From a checkpoint of a small mixture-of-experts model trained on Wikipedia.
Experts: 80 experts in each of 11 layers, 32 SwiGLU neurons an expert, a sigmoid router, a shared expert of 192 neurons.
Training: 308M tokens, 9391 steps.
Below are experts of layer 8 (counted from 0) of a mixture-of-experts language model. Rows are named gate (a neuron's input weights, with its number), up (a neuron's input weights, with its number) and show model dimensions 0-159. Each number is 128 + 24 x the weight over its row's rms, rounded and kept within 0 to 255. Numbers have three digits each.
Before each expert's rows: "mostly gets" lists some tokens that are sent to it at least half of the time; "comes after" lists some tokens at least twice as common just before its tokens as in all text. This comes from a sample of Wikipedia text that the model never trained on. Tokens count by the router's weight.

# expert 67
mostly gets: " the", " The", "The", " its", " an", " their"
comes after: " the", " of", " in", " to", ".", " at"
gate0:121131127123111128098117125116123085179157115142072141079101137097141103167106100147121132155117107137086204120128078142139117100107120095089145138168124115117126124099163144141149141117115119136130115095154114093095130137148124165115111172138113112120167126144126161142126158157120099151127093093148111117120118141084131094090096111136115103097128150109093102138093121110120135119125108092164092129154155165141170114135137144111151104132082107141125131187142123146132159144078127
up0:098132122127130088115137133112100128141115157128149089140125126125160132130117130146138113111131150130125112146104098118131135144128112109114172148152116126098084137174153132124164122130186096079163111107127153128145127144114140164112118139169140147136112164127140121119161132155144110140111154126115126134093120070175101137109142082127117125157153119131116118145127150147103092142097145094104116118145118111147100142129144127123171144125135127125129151138094080142163109093141128

# expert 57
mostly gets: " John", " William", " Robert", "',", " Daniel", " Michael"
comes after: ",", "),", ")", " by", " as", " USA"
gate0:159094109148119108137084131145104106132153145105111086107117106142100139147104092119128130156079144154131134129129159114148124098120157117098109130166173112107120100123103136129136147129108146152130159107147166099105145132134151132108125163115123136119132137171116141152127103094135074165082155113170168174131166084144166168161186126117073130151148157103138121117147148176147134089168066112117097137134152101108098115142157146144120119155120099150103131139171137111124114132138147
up0:165110102127149094158063131105122110140140129085152101089132090137117122148094103120162134099082111142165139162119170113165132065122156094082104143149151105140114131121117112126125113122127131113122146074158169079103155117125147138093155149072098130129140135120124136154132121130106084142090179110147105133157155100125149128171147122122073156115134134140153132119157137172151147147140094136138096108091138111122106130180186121119098108157134167106093131144185142092139133143135104

# expert 14
mostly gets: "–", " '", "199", " Wh", "^{(", "/"
comes after: " ", " |", "|", " in", " January", " October"
gate0:142103172151148143148102185136126147148111127108129115125111104110093134118130143167133120123122127122168125110107132141127122140133121125146121142171108090059109179130152158088169120124091130178123112143114162127129128161121168167110130147155098170057142143144138148106107136121126133106133104123188119176107130191138090099140155096129135151128136089132126105129155156160149117102174126117087119153096101118120079157144152152143163127117156159124125144149117147111159124111118113
up0:105140092100109123087179113110116161114155114125128164144161163148169132165098141094100159109156105166122113135129126141100132096157142124103131139109180191192164116118107107171060131132168131127152130104137092124132145087151136084118130130083105110171119099112114136130141166156081138161151166138097125140183123075112162150105141155132123133125118171119165123125108141099094151152093126122132108133133146164142179116137129117101123136139101105146148141123119112121109128161115104

# expert 43
mostly gets: " October", " March", " May", " August", " December", " June"
comes after: ".", "201", "200", "202", " ", "199"
gate0:135117160140113126146145113104151134158101131158121097125133118183101128156168144127096092107134156110118112140138128136129113153080195161130145135107124136132130138172156084120195132101156127071148150134143089127114157147118131164180098143173166124125164074137110106118162115145102150132140110114154127120132142079129119118155128127104156120136121151126136125133076122150113111129092150144114113103164127103134119145150119121133120087115105123139107148107140124106066123107096166
up0:121117105104162140122137124171126174120136118118138096112161091095110125112092124085118102163136085096136117119159112094138130144128107104091112173144143150136144113123092140101094143145121096145113118127069153107159127106105120112119113116146147145109110153078131122155108099154127076128105067117109155171082134105108090144108139165147150129137136111133141162151161153115155116138161171094124147101154141122186102160131150128116136142153132133120168083164087127185159101108138086

# expert 30
mostly gets: " and", " or", " but", " until", " well", " &"
comes after: ",", " and", "–", "2", "3", "1"
gate0:122136139139129107123138146131172145140104166115148155161135147113155151124116165138137131112139083129142174097098151090135174110147102131130151107123121136094172112129155154113117128146103119120103147156134136112131098166119150099091137151127127090168169139133139103080146139141120110156076148163141160129156117168104102111089122088080113150092132119122113181137095083115150127157127108172133110098151127102102138083153182129128141126157131154110156115124135111119142124118157129
up0:081168120135140129100130130129122085158107187106142184096131133133128153120102122108141105135114133124125129121114099108147175135144108154153133089123126069079124118112165088107129098114077146107102121087097109110110105128169148138107130118138110099130144148143115138132142111120167123103148130124091114115096099128135128144130169110116070142099115160117154144132123111103119146174118136159132149122125122117124118104172118093126116117151153175085112114154192130162111134151121129

# expert 40
mostly gets: " The", "The", " My", "the", " Her", " the"
comes after: " of", " the", ".", " and", " with", " to"
gate0:156113120182160130164135088096145159101159088101114111134104102147150147141106131136110140107109167131089138138090077119127132132122120097072138057132143135120144139144145105166119097167110116076148161132093155136141124133174182102136108098167118154097160118131094115143156130143084109138156129106115140114131136137150152154122109126069113152089130162121117109103123073092128159137102075156120148122111137122205124167128116168128161124101166110133146146121110160108129128118138124
up0:128137134156149106129118152105127151119168133105079136094063137104116144131117132122071120132141123115100157115118092155119111149062140111111113138113149138127141157138142115113102109133110097111149152108135117136159131117181090123106157116163120159081138123128128122089163161128131102126128142136118116109117170124153145135144107159096137151128100148107155105129146129117121113108076113151119115118127124150185148126120077126134192093110153087128132200149122143130133176114162150

# expert 71
mostly gets: " P", " ", " B", " Tra", " town", " Cast"
comes after: " |", " the", ",", ";", "|", " in"
gate0:110093114123148155075124128125148126132120127174113123107173161178128104119131094147127103144115142129117109090101153123121100117127109128104114105111145133116131119123178095110119084188142136123145109100182120109105081153146162163169128125122110116092107145132131128127198121135141140099125111108106136142121144143109128175156133165117136144089131141135129168094165093132122153127105106110153145121127154107117087129152100163161133168166157159113108098124161145143104102106101121
up0:133090098132102165107125127153143127147166099133130140079136138161126141123099090148160106108130158130110128171114121143121140103107119107084126139118128136124132123134128143084138136176123134098135106090121139118111143177112168177118140155122106117136123149095092145121196147098161159130133150136132113144108141129151092155122126142112124110122104114160108121122142103178087108142100100146126169110097144127142123118183090133172119152163144129115110085153123114120087088084125154

# expert 19
mostly gets: " five", "15", "16", "11", "131", " seven"
comes after: " ", " (", "–", " $", " +", " −"
gate0:120139091099127154114108110102131154143102122104094176108125089164147120117123117078184122101118147162132117149124154127149110111141155138126092122154138124097074123128087147119154154123122118109081155149133150085115176122101186129153121140124104120129133122124125109149136122117121131154130149072097097135140136148099114102131142119152124079092122135125103150148126101151118099171092125166073168137118129165130131138134090126167158139137133109093125169166116102138146140113131139
up0:120120154149086112132155125103140126162146128162154087133163101101135123113131108172123142190143101091137127106174091139132102119128106143110142125131106123125145085147166094125132081123133159164165091117096144098174078094126096125135115100103149130120123144142128139109095136125135132131137108180114157126112123169135170164138129174128147143155111088109112118151141131089061149103158126114153118082158149120147124125127117141144144127094113141178140088084117148156128150129125143

# expert 38
mostly gets: "22", " two", "24", "30", "39", "28"
comes after: " ", ".", "–", " (", "200", "°"
gate0:165124112167152167095127105113127170150120105117099089139108163144106138148161083119159145127168127105140139126151162122131104113113124109120140141110131138160121129123116138088090116102104081136141180113134097146113119159138100112165112153109140091146110119139092151105135133108145145124126111104115131075140107125124184113088079155159106154145090132107113126079139156098135116169174125130067162143139148133101129153167143121115100112157085120144119103126137162113122124110141141
up0:124172130162149141111120094135108114123136116127080105108161100118114115087134072124143115126133097104161140104106143105156093075127121122087111110158116116130142079074155154075084138130119133135133177130156112098083075116141113111130099137117113118103129129158148128126141109080139145100108147086091134052105131155130113142129150100132086136156106122146122131128174120161140124134188142116095157129124126119111117174115148154124129160132055133135110110114142130121109119087144121

# expert 50
mostly gets: "In", " MPC", "/a", " ±%", " According", " During"
comes after: " |", ",", ".", ";", " (", ".\n\n"
gate0:118133136129116120091135117120113119156127103134071167134129134140133108155135140076146111116160149159135144141164115134092162117134147127098136092126154109113127139065107103127173142108111111147103116132121158131126144147136141145166110124092117109125109115163141170171139131135117155132112120106128162163112130164117101088120144101150094087140104142165118111121082098112123129158152128131117132147138097121088127110122114101127135121128081056127116116137134144109126140169135145
up0:126172143140129176151154118122152162134127173150134111134118149110165143147112107118094118174146122149143108141095123114180100158146124120129153107138103129159144140152123130111116149120094152121155172153121131137139142105094129106125147150119131133123150042082127099093150128127132100093141131145096125141132116069145147169164119124125149172103122136092136121146123104163130137129133163111114135143153136151171155125113146086132164176117112125109141116168074120181143096112126103

# expert 39
mostly gets: "----\n\n", " |", "};", " -;", " -", " —;"
comes after: "0", "1", "2", ")", "3", "4"
gate0:117140130149164122085117086156153136114146178111112102109118160101146124119149120168154109122138100136104055106084108138132125092099107127131137136101121114124090136126111137116110089168131116118132150124101137117149134089132133131134093139154157080155188137130162134157109125146113127069110131124126129094154142128123166133126084155144097119162142106144160170136148148062119157161098106102123137139163156131099140119179113133129121106166135118122126125126171101152116078136135129
up0:154131177110121115145117159125124147117114096119161165168136130141076100124111143099122155121112132112135164133113146130050148172125126156113141128170135111140167138142168123138131114102153181168143095150170129137136135122158168107096119083121092127168121135161101160133105140144110129098109132125126128109158126131155089130127141070119130102110135125153083131111168136150134113110147112125133133130182081113179107108107079127157140152130134136153104097136128118127103160134110107

# expert 20
mostly gets: "See", "----\n\n", " Genus", " Binomial", " Species", " MF"
comes after: "|", " |", "-", "\n", " |\n", ")\n"
gate0:117107081112138114077125120129143136081110130065115128122144138116082116092134107120093188175107104171100068166135087124170146144095145113141144120116097124121120142082129121128128114144181121087143140197167122104125108131182091088168147119120156130142128105121162084138102102155129083155140104102088125161124108090113127184114130162094124134169144154077134128110144132132128102140100152135099155126168096140161157116125131107124113149169145073135134139118127122165122134092146082
up0:105144088100129099110145102101142156084115121098118148165133121096090116101124106101106182151119117171110078166127102119156131155092150114113118133117082159119125125096091136137134122164188124111088135164164099106134144119187087134189126115098118135118117079110143098151075112167110115143154111121083109123130119099129120191137135145141110140164159127089128115118160130128117090121090172110092144142169086117164162099128160111117133145136138075140116113089112096149129133112118102

# expert 29
mostly gets: " Date", " Preceded", " Votes", " Succeeded", " Genus", " Total"
comes after: "-", "\n", " |", "|", "\n\n", " •"
gate0:127138139097124139124149136141130106133120130149146129160119139148101126134127119130084093098141111120132127137136147135146179143133090154091119109116132122070113134129089137149138141148146125136151108156105173174111117129161117120141157123119152166118085121157204092111108126114129097115090141096130085124139130106131165155107141085130134149148153191137157151155153146150162155101102107133116092158122094161154141133152137097136092162115144106099113175156112102094101119123158171
up0:134092141139117135136156117128136140145174112142123151077125093148158123128094147163162159141116169137161142115138117118127121121132154138112151112138172128137123113111139131086133086152121127115145085138163131092157107114100152115121131107161126096128160146130129160118135094146103158129123141121098161135123131177138130130160151124055114102098132106120118124123100088097120130133133114147149115123165161106133105123139174201142159113104144115146111083101171181084148098139139133

# expert 21
mostly gets: " Act", " Route", " Highway", " violence", " cancer", " Justice"
comes after: " of", " for", " and", " on", " in", " by"
gate0:136092090147093179144084125140139128116076122140139139112119127143173107107083130099139130083148145159115151090143116121123169143141146115134144125130143149089112107094114112118142140159096127196131130118117122103137111146051100098129096092152104179173114118149137125103110114120176096115114154170097147128152132142109157148160131098123104150120117114126129142155126143091115109151149119142118088127112131137110149137061194122138115112115133133119099188119125123094134083111138147
up0:106151110140144112096142124089112123132140163100138133150130198151079180162119131145110136150128134137145128151150165133155093145119134170147134142197082142116099126139130155113094119116125107121119146151158141135097140151156132134102129157102113100141127144073127123145144119158141145130135123107140123158118136129148105103133149140119143100103100129123097110144129136091130127167082157125144158113144103098108099106121084105134108125098118138131108129093110124165160140101094068

# expert 65
mostly gets: "°W", " century", " ended", "–present", " times", " announced"
comes after: "201", "200", "199", "202", "198", "197"
gate0:121114097141121147143087130123142112106119154089072136099090085134075190112125122099176135136083134128103164099138111140111095094109116175098114183143117116083079144167111136126092126113122150120108174127153129118091135126104115131180122150132126134155149136143118168140118122118123106103151111128091153188132127111123130091140080163108108154100149107096170115112146111080138119121111118112106115131148146158120113167106136169122127111150148125149161135174131142175129098131139111
up0:158171139123115135146080147120135063112110144074081147126080157137114133103169119098158108136137111147123150100115128109135072117099128171121136140121099136083081118163146160131116116155105171147093173133144138122111130141114090145151138165116128124118168114129137129163126104088125137085141112107142126174141145135110122116114111154109120163152150128112166094136153096099123098083123110108097122126132145118111106170092159140132122117142110108133118089143142173196132115128105131

# expert 48
mostly gets: " York", " London", " China", " England", " California", " Japan"
comes after: " in", ",", " of", " New", " United", " South"
gate0:138148158163113135123133129132102130129153144115130140167124122148146093126116127135157111136159185147140099085125108120174139117136153127094139106140123154117107124143133111130137128142173136113095123139136092096118123104099118194128107114119149120173142138104176156087155119133072126092097164099138135111096146121136122117127102102096110091150101125121144105156141155105109098146108121147145129105104158146134145102097140161132118171156111131124091155130126096084111136099104120
up0:118147138145108148148096174129163114134140117119100141189126123175151076145117123131148109102164140144149091110140130107153130143140152117099110122120114119111121161118116112110138088150148150124094147133111092108126115120105111196156084102119106138152119137125158154083154137135081122076121152152151105097135157089119159097113087099111115140132124145137152132101101115141118099142143170165143128095128146136116160073103126153113112135179107141111107147103105100079122144126084164

# expert 5
mostly gets: " those", " town", " army", " year", " month", " latter"
comes after: " the", " The", "The", "'s", " this", " his"
gate0:135113124168178101145157136107127109134154149137115136113112125153137123096165097132090094124137125157116162140124122154096115129150088133161159151078181129118147136159160124138100133113112090154132148097143134137155095099137141150143126137115136109149117133143111101139122166146107123163156113113188145156124129106097110158124114130146151128145122128118154144136073157125102104123115135105096138107138171105149108143095137121127129080132161123099169112172128149096095164145123123
up0:122103148146129219108093141174107123110097132135110127146105108132113093114120135131134107141125129082112116086172125129150130130108144150114119131111097128125125105100097123092130121103115162131120100135127112136136104129149084171141133081126110179133098079146103116089140128130181131092104107140154089097114100141109126110140118127102159140135127144126113162136154121166160157135122136111141143132130152121096170135105123125087118147141125153107119153135109168100138116120137139

# expert 59
mostly gets: " footballer", " Phylum", " goal", " mother", " wife", " Website"
comes after: " a", " an", " his", "'s", " the", " its"
gate0:139140157158137107117118106108068112119117098142138143124164152148174114119121145168116149117109104114151119141106131173130084169193134150107136101123131124086146143127168108136167144138098129146112148137146133099138147116145150169107134118139084128154115128094125165121083124122109136105160114117124137189136140131140132143136138138131104097142132159138160116159128140143142115124169142147175104110147112068163159140077163117139115131119145095130084080098098168101130145137140111
up0:125137161175157131149127123152118104134101116104121118135141161145123148083106116163120115112109131102153154113151121177071141104171133130083101105151108139126123155156140102155088116122153128125150153147173133132154127147131087131126103129098114093127120158149141135192134129089143151126146098119135111160162110155122109120153122134142112123140085121117164133115151124137125140158147111119160105111106124148101145121117162141149157121145123105098084087103125129138105127145132100

# expert 13
mostly gets: " it", " ", " him", " them", " term", " himself"
comes after: " |", "|", ";", ":", " in", " October"
gate0:116068132140082087160142114119121131119110143090116179092109129143107113121088117166136160100133115157157102131183169153110089113156103088144129086142113103127141124128130084139106121156109153142133135124165057168122134158117144138115129103120143087174122117098157153136112136138115147183126127098105139119148103136108128118100150102153115128112153128117146094094138105103133161101127110176096091126115121124155101108145108119145135122124118136164153155106112142151091144174121127
up0:143095118144092054149140100141153116126101139094093165098143117101088111126099134160124150111132134174131091124143148137122081134156099111134092103152106122147131136118133101139109161127113151138153161116140118144128114127125151122123107117127117131169119089097178147155111144145143141159156143132128097103155123148132123098104124126153108135139152085130156087084180124100124152132121143146100096163069117154153111159145107107184155140119122137166154161111122145137067119132142148

# expert 0
mostly gets: " Register", " region", " Constitution", " island", " Committee", " city"
comes after: " the", " The", "The", " National", " United", "the"
gate0:133141149155151109101118107120142167123109117128179084130091180128100154098124149092175131109183120122109167106116165100131098133120135093129153142104130126129128122138124100133123155154132099156136141133117124131123183109113135138143151128199133083123091124092172150111132133137107101124130137136168135132108109138179143144148137123120162152113141150088128111129196128144131102119169106104102102124087157160154088115146157142135130110141107111121102138166116121126173138124156107
up0:154150154126143107130120101114140128110118102101144140147085151130138139115073142138120121091179087127150139133107146123141089109109086140106148141102117103153142131139158140172140096163141154171150108120144151112139151112136142125119156124136120104155141122098151152157111149107084136130160150109176115146099143130131135139161125127143136141143122153099158110116116139136126115136139089134120146124073148134158080124155140171122127109089128131122124084161088139151159110102144112

# expert 76
mostly gets: " them", " make", " allow", " addition", " create", " help"
comes after: " in", " to", " of", " on", " In", " for"
gate0:095117121134145147134116140119123129107123059092122151122149097136129105120160115143114172096134123134120128129126164103152099121095124136137122127127156150120127197096160115155122127147111105084157167123090115119114127157140107136152103120155140151097098165144136128153158127141112108119118110158114120121100147111165137158080170127138150173111123142094154149121135107141137109133149162103120116110123124172094150129076126098122152163107105148078148157115089127107138123156176139
up0:099117132147124121114109195159135144091129124082084130124110092134120130131157120118147099155176158140114125111103150135099170135126145143151127156106132143133079177111108091135116107154173174082162135120071100135140133176130155126111111165186132140102148123120133144135162136138149113135151118116145141122134107108133130130103155169152103116121108117117155112116103149089093102151118127152145119096067151137152142117135131143142103119130123121121160148126113136091135095123104150

# expert 44
mostly gets: "|", "===", "\"\n", "   ", "'\n\n", ")\n"
comes after: " |\n", "\n", ")\n", "200", "201", ".\n\n"
gate0:110104105120076156120141140127094125136122155111122101127081118149133110145061157118136135158154143147109089096132096114128124167070132130090138143122152142120135117116079120150118167142139146121134136144120106100119154123094151117183137165120134082113161139150114115136105141157102117118096131086127128119108111120109156104121119110111118130147131150129104137137157133148110073090128137167116122152146181127111115141148183146130123191145123108105163138098063156125051124114143128
up0:130105159138083111133146120127096132108134137131123162101104128159113136107069174099114140127154121152101069090111104143072078149134127143069120161163139145145125119107126130139148119084089153163114124127131140094104129097102134161159173165107118107143147146152118106107166130159118130132142133112149153103126114123105156127107146103134155145128119122158147143136128104145100118091125119134128137141139159148112100124156168118150166184156130109115121136104071149171091120100109121

# expert 15
mostly gets: " would", " used", " played", " won", " made", " released"
comes after: " to", " was", " he", " and", " also", " would"
gate0:164119115102127136119140120127124135153102146133090088128116121121138120137080123130152086089147158141150149125135088153154158126169101155123176196126105126138116164132094147081078126130157116162127133121127110085148135124138136129113127140147138122177151127100136122179148124146115103167098183181159155136133100139137165107118105144139078114141142130151120107181163192097139183136115132117087078119098143143140117164154116136127114170117132075152165137122114134157109123119140135
up0:106136142138150136108141131171112127111123118162105144149106145142104110142183169111111101151171139108126145123141143152084122127136129152117084125121130166193152175126123112111116170176121142161107098136145130151129140121148098102153113106108128071126120131119096152128132146124147119125143094170123107107124141170123145115165133164155126110118129135119143123087148093150114118140144151155150177155122134106128120086135141117115100095150130135152131120142102163130146141138117149

# expert 16
mostly gets: " MF", ".S", " FW", " DF", " Born", " Tom"
comes after: " |", " R", " S", " N", "S", "M"
gate0:100115123132124093135155124119125154124144156108100094124162080178136102111057157172153153111087126141114128116129104138138106141147132123112146114111147093134189157051129102132169102120124142075153088124138126141162126107096139113127122115123100134078136147126172137116124120161103116081131143148084100130108098120118112110131148132162110086079128147169084125142110081155119148159123079174123123124136128113120114098143159133138110119128102123087130122104118162098172163110091167
up0:138098123130131115113117125109112138142131158108155110130149133189122127148125155152115140128121154127154169116146128137128095131142151122109103097148105144102109161119092150120166094161101143121146075145122149123140160126134162131137136083097140070163115100129157131126132099124133151164137124143125094113147122143103149119118141129119115123121166104118070138134170145126121154130118112160106118157096152123157155133146139106145095122133129129104113154114181102164117136130114106